python train.py --n_experts=6 --experts_per_token=1 --d_shared_expert=0 --normalize_top_k=false --routed_scale=1.0 --balance_loss=0.002 --balance_bias=false --lr_router=0.000506 --vocab_size=50257 --tie_embeddings=false --optimizer="soap_variant" --lr=0.00353 --batch_tokens=65536 --seq_len=256 --dataset="wikipedia_en"
Below are experts of layer 11 (counted from 0) of a mixture-of-experts language model. Rows are named router (the router's row for the expert), up (a neuron's input weights, with its number) and show model dimensions 144-191. Each number is 50 + 10 x the weight over its row's rms, rounded and kept within 0 to 99.
Before each expert's rows: "mostly gets" lists some tokens that are sent to it at least half of the time. This comes from a sample of Wikipedia text that the model never trained on.

# expert 1
mostly gets: "% |", " |  |", "°W", "a |", " | — |", " | United States"
router:51 54 52 60 53 55 24 65 30 44 45 53 37 54 42 46 60 48 38 59 54 50 54 51 40 49 73 43 53 55 51 52 34 61 40 51 54 46 53 53 64 49 65 59 68 39 56 44
up0:28 45 55 56 61 55 46 60 31 29 69 47 57 57 57 60 61 42 60 47 40 46 57 57 36 61 42 52 60 27 73 67 57 54 44 38 61 34 41 55 28 54 66 38 56 41 59 68
up1:63 43 45 48 42 24 51 63 55 44 52 67 54 58 40 58 47 46 48 48 53 41 33 57 54 37 38 56 34 57 46 36 52 52 59 41 43 45 41 30 44 50 53 55 45 39 57 58
up2:59 54 38 36 50 55 65 49 57 45 31 60 73 55 50 42 54 46 42 57 62 59 49 53 22 50 55 60 50 71 53 39 51 62 45 25 59 69 44 59 53 48 42 58 78 42 43 38
up3:38 41 44 61 64 54 58 47 47 35 36 68 27 58 59 52 53 40 43 49 64 58 61 55 49 45 80 52 28 45 55 76 60 44 21 46 44 52 40 41 47 47 41 38 38 51 38 55
up4:41 42 50 58 53 36 61 73 59 49 48 60 51 48 61 60 43 52 40 48 53 49 53 55 58 49 41 64 61 58 41 59 51 56 66 66 39 30 48 59 60 51 59 77 50 62 55 56
up5:47 55 60 48 69 70 55 61 51 40 57 59 71 26 66 44 36 54 60 42 40 63 47 56 42 56 43 51 57 68 35 59 66 33 48 42 66 45 50 51 53 44 49 48 45 43 49 43
up6:49 35 43 42 52 28 47 45 55 61 39 51 40 36 41 60 42 48 50 51 64 50 47 45 44 43 42 60 48 32 47 42 40 42 44 49 36 32 65 55 58 41 52 37 35 45 54 64
up7:41 56 56 40 64 49 57 53 53 53 59 58 47 48 63 52 47 26 50 59 49 48 46 33 29 69 42 48 37 55 40 53 25 53 50 54 49 57 40 51 56 62 45 28 64 48 50 61
up8:54 58 42 45 38 73 48 49 61 48 52 45 59 49 44 62 50 56 55 57 50 36 49 55 63 34 63 64 51 53 47 42 79 50 43 63 48 46 46 42 34 59 33 71 64 51 44 50
up9:51 61 36 50 37 53 43 58 42 48 25 48 52 32 51 37 59 53 53 51 56 64 77 51 43 40 42 32 58 40 45 59 47 45 50 54 51 54 41 34 49 48 60 52 43 66 49 62
up10:45 38 53 44 62 54 46 64 34 56 49 51 49 51 57 48 47 63 55 29 59 42 57 61 42 50 56 61 52 53 56 29 39 63 52 48 63 41 51 43 41 65 44 58 54 42 38 53
up11:52 51 57 41 50 31 44 60 59 58 64 52 44 62 52 52 49 42 58 28 44 51 59 48 27 41 59 51 29 42 40 55 63 46 33 46 41 44 49 47 52 61 47 36 47 56 56 48
up12:50 53 53 54 60 50 70 36 69 39 53 72 26 61 56 45 38 33 32 45 56 58 33 47 46 40 44 55 58 49 61 56 51 50 44 39 58 51 46 49 56 67 56 36 50 59 54 37
up13:60 40 49 72 59 44 67 58 52 43 55 40 39 42 41 59 53 50 49 58 41 55 59 55 30 52 47 30 43 28 48 42 39 51 40 42 43 41 44 52 44 47 62 48 50 50 60 58
up14:41 47 43 41 61 39 68 49 53 67 51 45 60 39 52 42 54 42 60 60 55 49 52 43 57 40 58 33 48 45 72 52 44 58 44 52 61 60 51 60 36 42 52 49 46 67 49 48
up15:34 61 37 56 46 50 41 38 46 49 45 68 44 38 38 45 44 49 39 49 45 39 50 51 39 41 63 57 47 43 56 58 55 57 58 50 42 52 66 42 38 53 44 66 47 63 57 41
up16:52 72 61 51 58 58 39 45 46 40 43 57 65 42 55 53 34 54 45 61 50 54 44 37 54 36 39 17 59 39 59 59 64 29 31 64 48 42 76 64 58 56 62 49 68 38 56 61
up17:81 63 48 64 50 32 43 64 43 67 58 45 45 56 45 48 46 66 61 55 53 54 54 76 43 42 54 38 52 57 48 77 57 31 46 65 34 48 49 49 61 68 53 43 46 45 63 64
up18:49 44 52 40 40 50 68 53 55 55 46 42 64 50 57 42 44 38 49 69 50 52 42 32 59 43 55 45 60 55 43 55 29 48 57 44 52 58 45 79 53 44 50 51 73 50 50 49
up19:30 47 40 60 48 65 46 56 53 54 53 45 37 64 46 55 65 45 63 32 54 58 54 63 56 50 44 51 50 48 50 68 46 55 46 59 34 48 24 34 59 53 47 58 45 50 51 60
up20:54 64 58 36 40 63 43 53 57 62 56 43 48 40 69 47 46 44 44 55 39 44 64 42 44 50 34 49 33 32 55 37 46 46 44 48 47 43 49 46 55 46 47 37 39 46 30 62
up21:43 46 55 38 48 36 55 43 58 41 50 36 42 53 37 46 54 48 58 32 56 57 48 53 57 41 56 64 54 52 65 55 64 52 71 41 35 55 40 41 50 51 53 79 78 37 53 56
up22:55 45 44 51 59 60 66 55 48 47 56 77 67 67 51 66 70 43 48 67 55 44 45 55 45 55 60 71 70 41 42 46 50 49 49 62 39 48 54 39 31 65 39 31 27 35 58 52
up23:61 29 47 49 47 55 23 44 59 51 66 43 47 51 50 66 57 50 44 36 42 54 43 28 55 65 51 58 41 49 52 65 41 52 47 47 33 41 50 38 49 60 20 52 72 48 55 65
up24:44 43 60 51 52 38 48 42 45 50 46 45 51 51 50 39 65 39 58 48 55 37 54 69 33 35 59 69 58 54 50 49 50 49 56 50 54 43 47 34 63 36 54 44 67 31 49 48
up25:53 54 59 46 57 50 50 51 39 49 55 65 69 37 60 30 57 42 47 46 54 52 48 54 48 49 26 57 69 29 45 51 60 38 55 34 57 42 36 54 69 61 32 38 58 31 49 41
up26:42 50 60 39 42 22 63 57 50 57 51 40 64 57 38 64 59 47 49 34 51 55 50 66 37 46 45 50 68 52 45 64 53 54 58 48 49 59 42 53 49 39 61 40 50 54 46 47
up27:57 59 52 33 56 65 50 46 54 46 47 44 50 55 54 51 60 56 43 78 47 39 63 58 37 61 73 42 50 42 53 82 47 65 67 50 44 54 41 66 62 47 60 44 55 50 48 38
up28:38 67 50 33 51 63 56 40 47 60 56 59 44 52 56 51 53 39 50 51 60 52 40 47 44 46 38 38 48 39 57 54 34 60 50 50 49 57 42 23 45 48 47 44 52 48 70 52
up29:46 67 59 49 48 67 47 38 53 47 59 65 49 65 45 57 33 60 42 51 56 52 35 51 59 40 42 47 57 17 55 73 50 30 64 48 44 47 77 65 44 53 51 37 70 52 45 46
up30:24 67 40 62 45 32 50 34 61 65 47 52 55 45 51 61 47 49 36 46 39 44 47 57 37 72 60 59 36 45 43 60 52 33 40 38 43 58 50 61 38 64 54 55 57 76 37 35
up31:53 47 64 61 46 60 60 52 38 52 47 61 37 32 61 31 55 43 45 48 60 59 53 43 44 48 46 55 45 26 50 42 61 24 47 58 54 37 36 56 39 55 60 47 52 53 50 63
up32:50 70 35 61 40 44 58 55 27 36 41 58 58 42 48 56 49 46 36 48 47 53 59 66 66 58 54 34 54 56 57 68 56 41 44 45 46 44 53 52 60 51 36 48 46 59 43 58
up33:38 46 61 42 54 54 37 56 60 46 58 48 65 23 46 44 27 34 50 54 51 48 51 50 42 58 46 43 51 56 50 51 63 48 38 56 42 58 53 57 37 48 37 52 46 50 34 52
up34:45 33 67 45 45 41 43 65 47 48 59 58 46 63 32 45 60 49 45 46 52 51 34 49 48 38 48 60 42 46 55 54 40 35 58 27 67 48 39 48 54 35 39 49 47 60 52 38
up35:36 56 54 55 44 41 49 46 63 39 57 63 48 56 45 53 39 42 45 51 50 44 72 36 44 54 41 41 60 28 49 52 39 36 55 54 58 51 54 42 52 39 39 49 45 38 53 61
up36:47 40 45 43 64 42 46 62 38 35 59 57 47 53 51 35 33 48 37 42 56 43 66 43 57 40 48 51 63 47 42 60 47 54 65 38 34 46 69 55 47 43 43 58 58 37 48 46
up37:60 59 35 44 49 57 59 47 44 45 45 52 55 49 48 51 60 49 42 61 65 49 52 61 36 51 52 61 40 48 57 58 53 43 62 44 43 46 62 37 61 48 32 46 49 47 47 49
up38:59 46 51 41 52 54 62 57 49 54 42 53 53 47 58 53 46 49 53 48 49 55 61 52 75 47 53 56 58 52 43 52 62 52 59 41 40 39 58 47 58 51 45 59 58 71 59 50
up39:41 69 45 32 54 49 48 50 49 72 52 54 48 47 51 64 35 37 45 52 57 49 56 55 56 56 51 56 50 64 68 49 50 45 41 66 43 54 45 50 66 49 40 39 34 50 48 43
up40:44 63 51 52 54 34 48 38 45 47 38 51 62 53 38 46 59 45 37 59 47 44 43 49 59 54 40 42 50 54 63 48 48 57 41 58 56 54 44 47 54 50 38 59 58 52 50 69
up41:41 53 47 62 44 41 31 52 50 46 60 59 42 53 66 43 58 48 46 45 37 49 22 50 57 48 48 39 45 52 51 60 53 46 45 40 52 52 62 44 39 59 26 31 44 51 43 51
up42:28 45 59 47 59 42 54 60 37 29 51 50 48 56 40 56 65 42 39 43 56 41 50 57 50 48 62 48 48 51 46 62 61 50 58 52 44 60 48 56 52 67 41 30 57 54 55 40
up43:65 57 49 51 64 51 46 45 54 39 52 48 77 62 48 56 50 49 54 61 48 67 54 36 53 51 52 65 45 47 53 56 56 55 43 52 64 51 52 57 58 31 46 61 50 44 55 56
up44:63 43 52 67 60 57 53 71 54 63 38 54 56 54 50 68 47 35 37 67 63 62 58 59 47 49 57 44 45 44 53 42 46 41 44 45 43 34 61 47 68 48 45 62 38 41 68 64
up45:51 45 58 44 55 40 36 74 47 44 45 56 33 43 57 67 34 40 51 56 49 42 47 52 48 63 51 46 40 48 51 42 37 70 29 52 46 34 57 42 45 42 42 64 40 56 61 48

# expert 0
mostly gets: " at the", " in a", " during the", " (aged ", " (age ", " in the"
router:51 54 50 61 70 58 51 61 37 52 41 52 36 50 52 35 57 53 44 44 59 46 18 41 24 60 40 57 46 47 44 57 33 40 51 45 47 46 41 66 35 50 54 49 32 44 42 39
up0:59 76 54 66 65 46 60 58 30 55 52 56 49 34 44 57 63 54 64 48 33 46 50 55 47 50 35 44 54 40 51 45 62 46 56 45 74 55 50 75 46 56 35 62 53 46 51 43
up1:57 46 32 39 57 48 54 43 48 50 53 38 59 49 46 70 41 44 46 43 71 54 55 53 70 48 54 79 39 45 49 64 62 53 50 62 44 46 44 50 34 70 30 44 40 40 50 51
up2:67 57 54 66 46 61 42 51 82 52 40 57 45 57 56 41 42 32 30 32 45 44 43 54 35 25 52 46 57 41 35 42 58 49 52 57 51 60 41 44 55 73 38 54 43 57 39 52
up3:51 51 09 53 52 40 55 50 69 51 33 43 46 57 42 56 49 54 40 43 43 39 55 48 55 46 55 53 54 50 62 44 52 50 50 33 40 46 46 57 52 43 43 58 53 52 38 59
up4:58 57 44 43 62 47 46 52 65 53 58 63 38 50 35 32 36 47 59 75 42 64 41 40 43 30 38 76 53 31 51 53 51 61 46 63 59 40 58 44 60 53 46 53 50 46 49 35
up5:61 71 51 58 67 70 56 49 61 56 53 27 49 49 52 42 56 60 55 60 60 39 46 45 62 41 50 45 34 44 57 58 51 61 58 51 39 37 59 41 49 55 32 55 38 55 52 45
up6:59 51 36 59 56 55 47 69 52 44 40 68 49 37 58 53 54 52 36 41 49 55 31 71 56 55 44 43 65 52 71 41 53 56 39 42 66 59 61 59 51 47 71 40 70 38 49 46
up7:40 36 44 42 53 72 55 45 55 42 49 49 57 37 54 46 47 38 44 46 58 54 59 29 58 54 42 62 31 50 52 45 40 47 44 79 51 54 60 69 38 54 42 45 56 36 39 43
up8:27 58 44 53 48 44 36 52 58 39 60 51 66 45 37 55 32 58 48 56 49 56 49 43 51 56 50 39 37 42 36 54 54 40 49 50 57 27 48 46 43 46 59 47 58 41 54 64
up9:47 57 39 50 57 68 57 38 52 59 63 43 43 60 45 69 44 51 46 44 42 54 54 58 45 50 64 57 66 53 47 49 50 28 53 63 42 28 55 68 46 62 37 56 44 65 41 47
up10:42 42 55 53 37 53 49 68 73 45 53 47 63 56 41 46 52 31 63 53 46 53 35 52 50 62 35 44 29 54 50 44 33 62 48 45 32 41 52 63 50 33 44 55 36 44 68 48
up11:35 42 48 62 46 64 61 64 65 54 42 45 43 51 47 52 63 47 46 57 64 49 47 55 50 38 46 54 37 60 50 61 35 52 41 49 57 36 51 56 57 59 46 52 78 39 45 43
up12:44 44 54 46 70 58 59 44 48 59 51 55 70 36 50 59 47 41 69 69 58 48 56 59 56 55 59 67 51 57 60 53 57 48 56 51 43 54 42 49 56 39 56 55 55 66 55 44
up13:44 70 50 63 47 63 29 46 60 44 47 47 48 48 57 62 59 71 39 38 47 48 39 39 52 54 50 60 45 46 41 59 35 37 65 41 40 49 60 39 47 56 30 34 60 72 40 54
up14:55 31 28 51 43 46 61 62 49 43 51 48 39 56 58 45 32 41 50 21 40 38 43 56 52 62 56 56 36 17 39 59 36 40 65 56 45 40 52 56 53 68 49 40 47 46 36 44
up15:65 56 28 60 63 55 63 58 67 58 44 53 47 45 55 63 52 45 44 59 63 43 58 56 50 38 41 44 39 45 39 61 58 52 44 58 60 51 41 50 43 63 45 55 51 36 49 41
up16:35 60 53 63 68 55 39 68 35 42 44 69 45 49 23 59 52 51 32 44 57 47 31 66 45 56 35 40 32 51 64 49 65 40 59 72 53 47 50 46 45 29 49 55 56 64 55 41
up17:69 62 41 74 51 48 54 53 26 37 57 55 36 46 54 54 49 38 51 49 49 44 29 44 42 54 42 55 56 72 57 96 57 47 33 51 36 46 38 51 54 65 56 60 37 54 41 40
up18:44 46 30 18 52 44 47 43 59 67 51 27 53 50 41 49 66 24 52 41 78 55 74 43 63 35 47 53 24 62 50 54 48 46 55 35 25 64 49 43 76 55 38 32 50 40 52 40
up19:52 39 52 48 54 46 52 62 59 50 53 53 46 51 59 44 58 66 39 50 50 49 50 60 50 59 54 47 61 32 50 73 75 42 58 62 45 54 54 62 51 43 35 45 42 45 51 56
up20:58 75 38 44 66 48 70 50 63 50 46 39 53 58 57 41 55 43 35 52 63 59 35 44 52 47 39 42 46 47 36 62 50 31 56 50 44 52 35 41 53 43 52 42 48 54 44 48
up21:44 53 49 37 46 55 34 73 47 55 41 34 58 49 45 63 58 48 52 48 39 51 34 48 66 53 37 66 35 49 39 43 52 42 52 58 56 48 47 49 33 37 44 60 32 57 37 38
up22:58 50 46 53 37 43 67 35 46 50 21 58 31 54 44 67 54 54 55 56 49 60 49 53 35 43 49 43 46 47 32 47 48 38 53 33 49 45 50 62 68 53 42 56 53 63 49 41
up23:48 57 50 53 68 55 42 49 39 51 43 55 49 47 44 42 52 53 49 43 56 55 56 45 31 52 58 48 43 39 56 55 56 38 55 48 39 51 65 50 44 48 51 43 45 62 64 50
up24:54 57 48 67 64 31 45 46 37 59 49 54 42 41 45 44 57 59 38 50 42 41 48 44 35 66 50 49 42 42 46 56 32 41 56 53 59 56 74 60 51 58 59 49 54 58 40 61
up25:51 43 43 62 61 46 61 54 37 27 36 51 34 65 67 45 44 47 62 35 57 48 38 41 40 61 50 70 36 30 52 69 43 43 66 49 59 48 59 47 40 52 44 54 36 40 43 64
up26:35 43 59 39 39 43 69 51 68 60 45 62 65 60 54 63 46 56 48 42 52 60 29 37 40 34 46 80 46 42 37 48 53 60 61 46 57 52 56 30 52 62 59 46 44 70 67 48
up27:40 47 54 33 43 48 56 57 52 37 54 43 46 41 31 47 43 42 59 44 62 61 39 55 47 56 40 58 46 46 56 39 53 60 42 61 52 60 43 49 44 56 39 37 48 36 37 59
up28:58 33 55 35 59 45 60 30 49 53 44 46 57 63 49 53 39 55 56 42 65 56 56 35 45 33 51 63 39 65 40 42 66 40 53 45 36 45 41 47 54 38 42 38 43 56 55 42
up29:52 63 48 70 60 54 53 43 41 57 49 62 49 43 35 62 65 46 40 65 44 55 47 52 43 43 38 41 28 59 43 49 32 50 52 59 79 51 60 51 65 56 37 56 59 54 58 60
up30:48 47 49 45 48 63 49 50 58 57 61 48 51 43 47 47 63 26 55 43 55 60 47 68 53 43 55 56 72 47 46 58 52 42 41 36 30 53 54 55 56 43 53 52 55 51 47 53
up31:62 38 41 64 60 48 73 56 65 59 59 63 40 43 46 48 60 51 42 62 64 46 69 53 41 40 48 63 40 34 69 56 62 54 43 42 51 41 47 45 50 45 55 58 23 49 21 51
up32:34 51 41 45 59 51 46 46 49 54 53 51 50 64 61 51 72 39 57 31 39 59 53 26 57 53 61 51 74 48 53 48 68 21 64 36 45 50 60 53 29 41 45 57 51 50 39 55
up33:59 57 47 65 52 52 42 48 48 48 35 57 62 61 67 48 44 43 60 46 36 46 61 45 44 50 53 36 49 41 39 53 67 57 48 30 61 61 67 52 56 56 54 46 42 53 55 54
up34:59 56 43 42 53 40 63 50 61 61 59 61 59 52 60 52 62 70 45 70 54 47 41 49 55 66 64 60 70 51 44 56 49 54 46 44 52 57 66 51 52 58 59 50 32 54 65 68
up35:50 52 45 57 47 52 50 58 53 59 47 61 47 46 54 31 55 43 44 50 45 43 65 72 52 66 63 47 47 42 52 53 38 49 38 58 54 25 53 50 56 40 46 60 45 41 56 24
up36:45 47 39 51 50 73 55 38 65 40 61 59 46 56 62 51 60 23 40 61 57 60 52 60 59 55 43 52 44 43 66 50 26 47 49 43 59 43 44 47 50 61 37 71 51 67 37 51
up37:37 54 68 52 56 45 44 57 60 58 48 39 45 55 39 41 53 33 40 44 58 54 54 66 46 50 72 59 55 65 52 56 51 35 56 38 59 44 59 65 42 46 52 58 46 39 45 51
up38:37 41 59 47 47 54 50 44 54 44 47 60 58 47 56 45 62 44 50 48 69 56 51 45 42 55 32 53 32 45 44 58 42 62 51 44 54 59 55 47 53 40 38 49 41 54 49 73
up39:45 66 64 45 42 42 65 39 47 65 50 46 65 44 35 57 46 41 45 30 33 54 41 49 55 51 35 58 41 43 61 58 30 43 51 56 33 46 34 50 67 51 49 55 43 47 48 58
up40:43 48 35 47 68 58 50 60 57 52 53 55 58 50 61 39 38 43 54 64 42 53 56 42 37 50 42 51 52 47 60 60 70 47 43 35 42 37 34 54 52 67 41 39 48 39 41 49
up41:41 44 76 17 42 64 57 55 46 44 58 51 39 34 53 71 33 52 49 43 58 52 62 59 65 55 55 57 52 58 41 41 55 41 90 53 57 41 54 53 45 42 32 60 43 57 38 75
up42:53 54 46 52 63 55 60 64 31 56 33 47 57 49 74 64 50 54 32 47 35 32 54 50 32 59 57 49 48 61 39 58 47 58 68 52 53 51 51 42 53 43 54 62 44 60 50 56
up43:50 58 37 46 40 60 61 47 37 45 53 32 42 46 50 51 51 29 55 36 51 45 34 50 52 45 47 58 52 46 35 49 63 43 32 57 49 49 27 51 65 43 37 41 46 53 55 64
up44:66 50 56 53 49 74 28 52 39 47 58 55 47 59 47 49 48 53 42 50 50 42 59 50 50 61 50 59 38 40 66 57 68 43 44 64 44 47 58 55 59 37 53 52 56 35 71 63
up45:29 47 50 68 58 76 51 50 31 44 47 51 51 41 58 58 26 53 47 65 64 55 26 41 46 61 38 58 41 47 59 41 44 44 61 47 40 49 67 61 53 48 57 57 59 44 44 43

# expert 4
mostly gets: ".", ").", "s.", "\".", "a.", "ing."
router:43 56 27 52 33 42 42 52 61 47 54 55 41 55 29 52 53 46 64 44 53 79 54 58 55 42 55 39 50 37 56 53 48 55 53 45 55 48 69 63 48 48 53 39 59 41 65 51
up0:43 66 45 57 60 47 53 40 27 56 54 61 55 34 55 40 46 36 50 53 45 60 35 59 53 61 47 42 53 54 52 61 54 47 45 48 38 48 52 39 77 63 48 54 68 38 54 56
up1:41 58 52 27 51 48 65 47 41 56 50 50 49 49 67 52 47 51 51 41 46 53 56 53 60 50 48 42 60 59 62 59 44 48 73 47 63 52 43 52 88 44 53 52 54 54 45 50
up2:53 51 57 50 54 51 58 48 61 29 35 53 45 52 65 53 52 42 33 59 45 58 55 52 53 49 58 54 48 62 48 42 46 65 51 65 43 37 47 64 63 50 43 69 55 61 51 68
up3:53 50 46 43 42 50 60 58 48 50 64 38 54 44 65 64 45 52 58 39 29 54 46 71 54 58 63 39 69 45 41 36 63 43 42 55 46 43 51 57 37 58 68 51 31 49 68 37
up4:42 59 61 26 46 73 50 92 54 44 61 49 52 48 67 61 56 54 48 38 47 66 38 66 45 50 65 68 48 55 41 56 67 38 44 50 45 53 52 43 43 46 53 63 65 49 37 55
up5:40 60 66 48 41 40 69 54 42 34 41 48 70 34 58 49 44 62 68 32 44 47 61 54 36 41 64 44 43 65 65 67 43 59 52 51 56 46 51 58 38 51 68 64 47 55 70 44
up6:46 49 49 56 76 44 37 52 46 67 49 60 55 48 55 45 57 57 55 57 41 48 47 44 50 44 56 42 46 56 37 59 51 29 68 51 53 53 56 63 58 51 42 68 39 56 58 47
up7:36 49 55 50 64 58 54 32 46 45 50 56 51 39 50 60 43 46 49 50 42 44 41 44 52 54 67 47 67 50 50 40 52 63 40 53 44 42 56 63 44 39 57 74 64 52 50 41
up8:52 63 51 50 44 36 55 39 64 60 61 67 61 43 52 61 50 51 39 47 50 29 51 58 57 46 58 84 53 51 55 51 55 61 34 57 57 59 50 41 62 40 36 69 57 56 47 47
up9:38 64 46 53 57 46 37 52 45 43 35 43 50 59 52 59 57 62 54 48 35 59 50 50 61 58 59 53 46 26 51 53 43 66 60 58 30 45 52 56 41 53 35 42 51 28 49 53
up10:30 57 37 47 31 69 32 54 51 53 71 35 73 50 61 41 56 49 41 58 62 41 40 67 45 55 45 52 45 42 53 34 69 66 47 56 56 68 42 59 51 64 35 60 68 62 39 65
up11:61 37 42 57 73 51 35 49 59 42 53 48 50 75 55 61 52 39 59 62 54 55 67 55 41 64 49 58 40 39 63 60 40 48 46 43 39 55 57 61 55 50 52 46 42 56 49 55
up12:41 49 55 51 45 63 58 55 43 39 39 33 50 44 55 52 39 47 37 54 34 62 56 66 43 38 44 54 45 38 53 54 50 52 61 53 46 44 42 47 47 72 61 46 50 62 57 37
up13:44 39 55 52 52 59 56 49 49 44 49 47 47 51 76 40 41 41 35 63 55 67 49 47 43 49 41 44 54 51 69 45 37 57 45 67 55 40 66 60 64 50 40 42 55 59 45 42
up14:42 57 36 49 52 74 41 61 57 49 58 31 73 31 48 51 56 42 54 58 57 65 46 30 36 36 50 55 37 54 57 53 46 56 67 53 57 43 54 52 47 56 38 61 41 49 27 67
up15:63 52 50 53 51 54 28 34 57 55 40 62 35 54 32 45 53 42 45 67 52 49 40 58 64 46 46 44 48 48 47 35 52 47 52 41 60 51 47 40 47 60 40 40 47 57 45 75
up16:38 43 50 48 44 48 42 46 55 47 47 67 63 46 44 37 48 48 57 53 40 50 64 49 46 42 57 39 47 66 52 57 58 47 61 49 59 55 60 42 55 73 39 50 39 58 48 49
up17:38 64 29 39 69 48 64 63 62 49 31 63 68 41 66 40 51 58 30 58 51 57 44 57 54 49 49 45 54 53 49 29 48 51 46 55 46 50 51 47 41 41 71 60 40 44 54 59
up18:40 64 50 48 69 56 61 60 60 59 45 54 67 57 65 56 59 54 47 41 39 54 62 55 51 48 59 42 52 37 47 44 55 56 57 41 60 45 56 46 38 62 53 62 34 46 46 70
up19:42 61 39 60 40 69 46 57 43 51 42 26 44 47 50 46 42 44 52 59 56 54 54 63 54 66 43 65 50 48 40 45 37 46 38 46 47 40 55 57 56 54 62 53 54 41 48 58
up20:27 38 36 58 46 48 56 49 51 47 65 53 48 41 59 41 69 55 49 36 50 52 68 39 58 60 39 37 38 50 43 63 58 46 59 57 56 47 43 47 39 48 44 56 58 58 33 46
up21:51 45 47 44 36 70 43 44 37 51 32 54 54 58 65 43 58 50 43 51 46 55 41 35 61 43 46 53 52 51 58 54 59 59 61 61 47 51 55 44 44 52 52 37 65 50 33 41
up22:51 70 53 34 47 62 52 49 50 53 50 38 45 46 35 47 37 42 63 48 58 45 47 55 44 43 42 61 71 37 59 60 58 49 59 50 50 53 54 56 50 35 65 61 54 55 61 58
up23:44 54 50 41 54 57 52 58 54 52 53 47 85 43 55 39 53 48 48 43 50 49 45 52 50 43 54 53 44 27 57 35 59 44 44 56 46 61 62 53 52 46 46 58 50 37 51 85
up24:45 45 50 55 83 56 62 54 57 54 64 56 50 53 49 46 37 45 52 56 53 67 82 55 48 47 42 48 61 44 59 49 44 58 44 64 62 44 42 49 80 56 47 54 74 43 60 57
up25:35 45 36 52 42 52 46 52 40 69 70 35 43 53 34 31 37 44 49 42 53 61 33 55 79 49 55 53 46 58 44 48 69 39 16 51 58 56 48 52 50 50 49 54 59 64 52 55
up26:52 60 53 39 71 50 60 48 47 54 44 47 46 51 53 50 42 43 52 52 52 32 40 46 60 56 49 35 58 37 41 65 43 41 50 60 40 45 70 50 45 42 48 43 41 39 50 41
up27:23 67 42 38 62 74 35 39 38 57 46 68 58 39 52 55 51 51 57 39 46 61 53 53 29 66 60 49 57 32 39 54 58 56 64 43 50 58 36 46 34 44 48 49 51 55 38 46
up28:38 48 51 67 45 68 46 47 48 51 42 59 54 33 43 40 60 48 57 59 48 40 67 44 52 44 30 47 28 43 58 49 33 50 45 54 40 38 45 47 37 48 61 33 41 52 51 49
up29:46 58 54 67 57 55 41 50 31 42 45 54 56 44 56 45 63 63 57 61 40 41 43 48 46 54 51 57 53 20 41 56 45 65 44 64 48 29 38 59 40 55 46 44 54 52 49 28
up30:45 64 57 62 46 51 44 42 58 56 51 55 40 35 65 57 50 52 43 41 51 62 48 41 63 39 63 36 57 48 32 42 53 69 38 42 62 59 40 71 28 53 52 47 46 34 36 53
up31:31 48 50 56 56 45 39 36 54 62 45 52 35 60 49 38 40 37 58 65 67 50 42 70 61 74 85 51 44 49 62 60 43 52 65 42 61 29 54 57 50 48 50 56 56 56 45 50
up32:46 60 38 68 39 47 49 46 50 64 54 55 56 70 41 46 41 59 59 45 54 57 55 55 47 54 60 43 39 47 57 49 46 60 63 52 54 30 53 49 61 64 58 39 59 56 31 27
up33:31 47 51 55 59 50 49 63 55 59 50 56 75 47 42 73 68 58 48 62 49 53 44 42 41 61 50 61 47 54 49 46 54 55 40 42 74 60 61 57 41 53 41 37 56 57 47 46
up34:49 46 56 45 59 28 48 45 49 50 51 37 62 41 63 43 39 40 39 40 56 48 54 36 42 61 21 57 41 39 49 56 44 67 57 42 77 51 44 42 46 47 47 49 43 62 64 58
up35:57 54 59 55 37 59 64 38 51 36 38 44 61 46 45 50 57 44 32 61 56 63 41 39 54 40 56 43 45 50 47 34 64 61 40 62 50 44 46 46 51 33 24 58 37 58 52 49
up36:27 66 62 47 53 66 51 62 52 30 63 45 43 46 39 45 56 47 40 57 43 48 58 54 42 51 47 45 41 49 48 53 51 43 66 69 35 46 46 49 73 61 46 55 34 68 20 36
up37:32 48 31 52 66 51 54 45 35 53 34 44 34 32 56 40 32 40 54 49 59 57 65 47 35 50 49 49 42 39 55 50 47 55 63 41 39 39 55 27 56 53 66 56 62 22 44 56
up38:51 82 31 68 61 52 52 33 59 57 50 59 42 58 67 36 52 39 41 55 52 65 51 50 68 56 58 39 58 65 62 44 45 58 42 34 50 31 49 46 56 57 36 20 52 66 45 52
up39:44 54 37 58 57 54 52 66 46 57 57 48 31 38 47 61 44 41 63 61 43 44 47 60 44 55 37 54 45 47 44 46 50 37 41 66 53 64 43 53 44 46 45 55 67 58 58 51
up40:48 33 46 66 51 49 46 54 36 54 45 33 48 59 56 41 40 39 34 48 67 62 56 46 58 43 67 62 40 40 36 53 36 63 64 46 42 35 46 38 51 37 38 44 63 48 51 54
up41:53 57 48 44 54 55 51 54 52 47 47 43 51 41 55 68 86 45 63 52 27 45 56 49 39 55 54 48 55 55 41 41 61 54 46 63 64 51 60 41 58 43 48 44 42 47 47 59
up42:64 56 43 39 43 50 40 61 65 59 67 40 57 59 36 37 57 57 51 34 45 48 39 38 35 25 54 63 37 37 40 59 59 59 53 34 45 50 51 46 56 55 41 41 55 47 39 48
up43:55 49 51 53 40 44 55 48 42 64 62 63 48 47 50 50 39 28 43 53 53 62 33 50 52 38 62 63 65 54 50 49 49 55 34 59 58 49 51 40 64 63 51 44 58 38 37 60
up44:49 57 51 38 50 47 53 37 45 37 52 38 48 52 59 55 31 40 71 50 43 51 57 67 59 52 29 56 53 38 61 50 40 54 60 54 39 54 39 49 56 56 45 51 32 52 29 38
up45:46 62 43 53 49 49 35 46 45 42 53 64 49 58 51 44 57 46 53 50 49 57 73 50 50 38 53 54 46 49 60 44 53 66 48 32 49 42 45 60 56 50 64 41 45 57 55 48